{
  "num_hidden_layers": 12,
  "experts_per_token": 2,
  "d_shared_expert": 192,
  "normalize_top_k": true,
  "routed_scale": 1.0,
  "n_groups": 4,
  "vocab_size": 2048,
  "norm_eps": 1e-06,
  "tie_word_embeddings": false,
  "optimizer": "muon_variant",
  "beta1": 0.95,
  "max_seq_len": 256,
  "dataset": "wikipedia_en"
}
Below are experts of layer 3 (counted from 0) of a mixture-of-experts language model. Rows are named router (the router's row for the expert), gate (a neuron's input weights, with its number), up (a neuron's input weights, with its number) and show model dimensions 0-63. Each number is 128 + 32 x the weight over its row's rms, rounded and kept within 0 to 255. Numbers have three digits each.
After each expert's rows: "gets" lists some tokens that make up at least twice as much of what it gets as of all text. This comes from a sample of Wikipedia text that the model never trained on. Tokens count by the router's weight.

# expert 12
router:116104175125074162176178084152178148121065154139203149133112108177075122077125133095096128082102087124075088131090166105149102098090161118155124143080111144044191108111114122130140190111137127
gate4:109142116138117139148180167134103122118122123088124125134196051151184111191132171115123075106067141124133108163154105134112138109115173144137118132064135140127120057148117065115135146223100147
up4:123102158101110119105105087137111083083085119124132163114143098158086122188140159125097100075123119127116101114086132130090091190110128186123143107168176131162146129128148137073142100116174155
gate5:182126107149090163103137132131096118092088125196178151079111100184133099151134088082100135118102115116101093116124124149170115122058199126171143181107102120110177148112084173092151180118156167
up5:135165064172127104169108140117114186120150052110130138152102172101120142096138193139107106123123141031134135118126158139110166105115120088133106074175183130178134057166120093165091113101105115
gate6:152137149160106076088152110121157145104082139095140196115106139099163130182111105138184164156169100152123106130150100123032143096106094127112070160117110148123085074062110104123120113103158146
up6:118084090118132138212147119132139125121116158097114103089080125170165163144119107146089116150151124155140128073108128104131175117101088108172121126089158140199049152150179118118139143153127174
gate7:093147147129050112089160179122140119154144155126105093131126096151086207122113149061123106128133098160161130155099172104142102082108166168150064126119161100174136156134141162146136137192071108
up7:106101137149115101178160098140082120140114072116075179168164069117123124123194041167143152122173045135110149152187087091113077084071128110112076117092155134115131174115142117113087127147098152
gate8:115121185127099075102070152134119138143056124153197143115116144183101092106137051100196106101087124103135158102097097123135119070145167169164204162144106128135140128132092110172094143149130134
up8:118144113183125136181121155098174178150126123151093058134124157066113089128129146124116078132130118094162148102131121131159120124165193204125172150173123105146127132151132083197162115050176122
gets: "\n", ".", "ra", "a", "u", ")"

# expert 0
router:150143138183091164160164113109171102127113126103145147152074108144144173125149082099139101148053119074095067114072131074142120105109121142153146109115162100130098102114110160119154128111113110
gate0:148154105124108150180160137088166105142161093053096189185132130145103189113127144098147116071131140152161148104123115141132153107136127127087104135135137091139066146046112166138122114166127145
up0:131133107154065080152115156095082127143104116178115113101103137099152153085138097155060093138117105130130088127101133098123166169080133138098126069120165216119189126123119146116173152191136159
gate1:125124158185152095129139166133136066154110080178130126076134077170111114121155045117231135150130064096117119079117120094119123128091105108103123108101083156091133135076123151117136108114189112
up1:108152093146118151081168044157129139106124145102033157091162153129138177069109150104179061122119108126131175119126108122105153133119149108208110171169101112114139141111177138139128065158115099
gate2:152162163106114154132134065074155105181114070093113175139035135133148126169126140100111120140100108120111147097123140088083123105170204079134179123170099107161140116160100187154089134139113067
up2:171113111092117105069174174116077155177131097139116187191104113121140094177193133150146152104111175128073138117196110165151090152172110127131161143103104079118097145084107166143124100140157175
gate3:152153149118088123141137085086145094087152150093142143118120126135163155156115125169168132126114174119115064058197061140164170102147082107141078157123133138153076153129108136104171085096057161
up3:144137152170154129119110129094086153126164074144145137124182113135102167208142097094172114124137162172132107134135132106144090159150129093120194093030111144155133160131108117095190139109113108
gate4:151115135117136176097172082148125116152117134084112172152133082166137109101066118095102130137102100124136106121112160141138122097063010099042129094159074152137113118141092145161194129150103129
up4:168183102145157182141176154101092093179081122143080099100094094097034065094128113108086111151153097082136162186092085121108144100089160097149079117120102134122157085128159142104124118110094155
gets: "er", "c", "p", "it", "re", "g"

# expert 3
router:168103149164099183129148129125121160118115096173152158184083124149095181159148142083127139137103122145099108103128161115130140098097110148164123144124075108073188117047074128073161199169102151
gate8:128118129092132130117104204146082149084088148109149183159176145163137116135109144081196135070136172134142101096113101104155129128137119139149142068163078098109117162142056136159154116121129089
up8:137115134054123095127163057157124123150095160150124047106125163155145217088119160118066085119115074131131153147128124148085102139091124144112113090130113168095116089145115139133109153170124163
gate9:181118151136122122118119144171084139154096086199162102167116109134086087148099221090107083100131128162072105104128146157186139170112130081147104097141133074106135132128051157138137177123122118
up9:173163151116082158115129036141097168153068043114154137096128164077154150101133091141114069138084197142154151065126126149094114096155089091123146155099138129149169100136113118129120108172128141
gate10:153117077179155171127143116099131136085120111192079151114187078075180083126096111129144126136059120154132122114125131107196091087111152125093112189081182120172126193119089083176142157160127153
up10:163091115145157154110103085102125185102141098090114140134142114131230081194147104120157186136102115169109144101110100103141135113157157121111135199135135118120153207125151126104159132091129125
gate11:141140117144129113186081160125122102149135098184142166164124114095106131186103128136169075146162124102120104116127106125152085166121192104129086117120043095121144136137119145079091136122133154
up11:119105102121133069132115107120111122133084147142148132156175137136108099156129110109110171091228137107107144157113041091129084170166133138099114155166080130110094087154122118158166198120178168
gate12:157138170157142162118112117088145132084135139130139171202141103105054164117143104164107146147118183152121146133085164164162134140095168142144161125112115093097053169152099100111108143082119107
up12:149090140094110069156157116146134144072101093098164117127112126073080175153176104128078183045142145147099088130047143164073124117163116141205139087084140108076107096100143121168135161140115159
gets: " S", " C", " P", " F", " T", " G"

# expert 14
router:221111170131112162166121141156142129082080101151136202117133124182091133147121135101087091142131125103106079103105134135160148127091197120157047105119102082127134100085142159121169163128124186
gate4:175148179137107111130102129092118116104138172122118133135103119127120118091147203162075120160113148118149153141135144106156137124100099116099101177098127081148137154133136148123115141142100080
up4:114160090210188162138159106094140148184131109094150119107121091117176158108167118153144143132151113145149087164095154189145102142127061125140084128126124132137144145108123074138082142100137130
gate5:163113114144097186106128119121104182168154067076154094102143199100073151132166109059136145129082117109105172131142094097146134123168149084131123102180187099111086155150192148125140081117157100
up5:106128074129088156170085100085134124123185158143095105072110193119143135189165135166130170149140116187082080117161124048045151197155089130145170090123143140187114181156104152094144122121115097
gate6:097129115111165145063134182154150145135146144107128109156194130123107134186100042101140156121073124129132160088123140138150139065170087082156147084143111115133085164128176099145125097195105102
up6:073122105184131132118092083194098096146077146123147027099124107159212110071102135112182108174133181119110170142193128112128101141130121114130058160103111097195187148084147127144116134082158134
gate7:112165181094110116104175074111135100121145122153160201061101106140109186122109189044123129057126130137112044090118136137119137057098116110152120149128076097109108125112119100154125128136171139
up7:082043131154122102143113136133164157132170160138070118182126063100102046117172156139091086191116120109186173166111160150193056189147138150151122139148140141106080136153148122146103145128109135
gate8:185128137186161163161106108102112130149104095106120164117097142161147165132111126119079104164117139123121083029120154115180153117152054063078142168153075136162106214144124146153117131156107111
up8:132153140094118134173083129154162116155166115203135163149120120122131135138138162120055134108142096158146158154097124106110057137136181060139139092096163086100151098095130077100089116093173141
gets: " 19", ")", " 1", " 2", " 0", " 3"

# expert 6
router:163125157146070191088088121181144135049057133166109159190117115148141149147096135065159111165126133090131118082076180110176109101122144086132094076096084111098195125109123144102169107151163124
gate8:181182180141136133135104094204148126137058103188111179145164111107141165167131155072156099078096180127133138154138134131154127150148157134165122071167061124137133137091101151106100130098171076
up8:096165139168106094156199173103126188129133131139096135097096092172141121111107121151122091134131096088183177109166085124138178133103134117099104131135063162143081118091074145125138107073154165
gate9:153197178119129153123126143113170056085113172133117127151180183207182167092065127150107065149152153147073082079073110116149175131104140126110153133080101121089137102165160107115135151139119171
up9:112135144156143135075148104131126088125135128095098133084126091105127150112125069149118160151171098128172105110135203128103097177123115173198093151162133145155161128099203140131081124149105099
gate10:179101105061082140069128120127114185132121112148132135115091143170125114155173166157151102127132109120128106107152155122126127115124172106105066151120106133102106091114113153101157170176127190
up10:118145098119126149141106091096187095177129109161115184134092134125108110153106180090108120117075176100138168117065094142140056125120146218099107138117128135132140125085049108106105144086148166
gate11:099155125153117137095017118152128018125077165141080176142135114163059095128112176116121097133131100088146148136140141102121120159145100095163113138150100139068118129191129080050096150180155161
up11:117127132136099138110124175099085130118070181168071142121109154092159129183101169090087190172195090148092108127093151109120134087121136097169067152070160135098118095126173168132179185111111137
gate12:158174083095137165074139159117081142084122161078114144175155095161144136162129107137060133133172137127121163137162119147079123128113098163114127115122120103109162121084093095141166153147143114
up12:123097089117094139125067103135131090154075091172137131081094111094113137022122166117150111176081115125182197135145164118178154093128179151115120150089167159112179180103119092148117140158098160
gets: "ed", "d", ".", "ated", " up", "ted"

# expert 7
router:177073170151131175122134117113160139128090114127177181136119075191136108143177098119113104116125103118142079076078109091111092134141065120137109093057102059116175127073120150072151096126100088
gate0:090093144086145120084121148084123108117120127088122132144143102163146167117181158096081124170069167170101153133135165132081082105140136149242159090112060123125168055065093099135098124113096094
up0:113090160125133120115134139082172162078125114107126154131152054094144147181087096151135145197147081142099147195164117155147116142105112144156156113145122146097192129112074090127119088134110118
gate1:086140166160080182161149113140160135110121150122154142173114196115102127115134136146125150101113155102086110167118124113088115140127096089065142093079061121151161137094173176119149078116152114
up1:113172143172138151173148159103130133121158131145099139133127139113138136120159094180131164185079093113120138074158145156151139154118176122146123107143112124101111145124098153120068086055192114
gate2:110085127132121147089122055093098107167072104114177129146152183139121162099102141127120109111182194190129150161149120108167103084134151087171101074120142102134152125120147108146138178125131146
up2:165142072136090169167149156206136183131142143137217123122107145085168131164110072146092121132162155132159162121135145154076157085137116087174164114084188131119197127083093088146114144116121146
gate3:142118093094122150086142088109125103211131143135110132079134118116171131106094147073082157171112157104127121167077126175133141101131126122141080102116099123154066178126084090169092201099133141
up3:177107089073153127129149129084195107174157160124102129111160121125147126159127085129121145150121101103157117162065128147111108058083088116132151090104129144107087137088066174144139189123118137
gate4:197140080140147124138126127109140123191139101103166172091066148114157141080147073152136134158135126163133098131113125146133185059142098109139121155134157139087074128137134061106079156128077069
up4:158049103193091138078120150124131152183166131129132113126155146107093104104130071102085127105063217133079098161140112124168163113173068103087069105143138125123131122177147114134150116173218085
gets: " ", "-", "|", " \"", " re", "–"

# expert 13
router:126096167135138143111148111119158124077123120170139131167085106131137166112151127102121102147047109112116127112108175107121104128088095151138100104146104066113136098078073184089193197174115148
gate8:158179141092114182110172065136133172104124122114131110122150135137143141052170107101165139139106143137166146104157106102135140117045154136152138110140133177111134079114165113131173153156124170
up8:135131139110154186098100147109109137123047074138141135109109129101135140138094117142092167147173086156100120123162095129106085046094056118095131130163121123093153135102103093113086090158055130
gate9:163095118154107169170141094079126072131118178159104073097124101111088160110086123128148154165154093065120203139144135089118092133126082096162170157144130115152151089104104173063123136172135150
up9:080164175090164149089076125120117148140128143083151135109136056119067139150128212089129121145116127117109090133159090156131200168124091072117139101097114133112105181160162156107111079161097130
gate10:117065112115146140139126127125130087185197142162100166176118175134108168109098106103112114175116139149110169106049162125144125144044126213114082109130154104129068074068089155078112152129112161
up10:163140099135183232152070174083194117172087085134099090145124173128129179146129103176105168118132114127109135116148144086165180122204193126131101146167126153151124127180120073117167183159070155
gate11:188162161106121107119063087108192095078138133125086075128093162067170120117117087153119170144174121121170117106169185142157100128103083117137086116203157210091207132072141165098167154060065171
up11:167153145197176143098141139103115124095131156149120116149073139165146179119166125118103106144107123107177137147137106172117148119085154126176133149139138108117134177167155105113182151133177123
gate12:119096134160155078126137116110139136158118153096077113141089091074134142114110132094150117127046101085113156102114134096146163154082140141079111056139117069127158130122080144023175123132117168
up12:108140193136103188074165119101145139091115092107191107140157162168084153143079127140088220141159154094118157113117095051174174090110132140162124102122186139119115228153166115126117112125137140
gets: " he", " He", " was", " be", " it", " It"

# expert 10
router:139116129157149128072116117166127145110101099102147152194105085191117136157181076053063103131123095118119087124132176123131119142119142099139064125133098104117154160129146157108139125159113132
gate0:145151108174149048092109068124175128176150144137102106170131107184139105087149126096155115117104165087092121111104196165151142089221073086115086147122124138091122145117140141112126141127116132
up0:138140144205106158117154142135114170126068042105098100152129087102209081111141115127136176140161119143152152105122137110036098085119106106139108144165186145136125142039145144099131165107129174
gate1:134155163132056167110124095163117122129067120109144131107136137160105109144089089134139123185133115082102085154135140065093159122136129115056137118130169086060076149100134134151074144121132116
up1:101103069087110177118129133067117137123098137128119099136111163144118188083151173106123112147077108171078129152058152112078145137135115117159126166135184173148116220124080151103110122113162120
gate2:109151127118131163063128144080193174134176125143109106173112142119151097174093104044123127165173131113148095165091093141091089127101114097151119129107142126148086140145113164122143126127114152
up2:161168105078080165147132103145172132122131151110122147121139110141111109163172113166117137155199072122127080104129125138120138083138143153135090165173041185150182129115156092104128111126148164
gate3:180124096148120122133121092194073110130115083084162143105096108107145144188187098112133111075131159165128122128156169122143146123149138074066082116102166043145130088122128151080103118205129133
up3:144132110151139109166060104088060097174174118074157098176129134135148138125185181090187110133074126101079166150122125138148168091107180141123135125102154117117122133086152127121104117208079133
gate4:164146096063114153102120134151116144179106099083137179095126071118093135123131088160173144101155095156089172141158140157054155129103156084121129083111127154078117149133107087151102146132192139
up4:157156103149064120126122176156150107082156104120146147142081149145148054074181103113137102165151139108115126125186139113193072071136173070147134131096131092070101114173131118147200085139188100
gets: "ing", "s", "ed", "ly", "ation", "ment"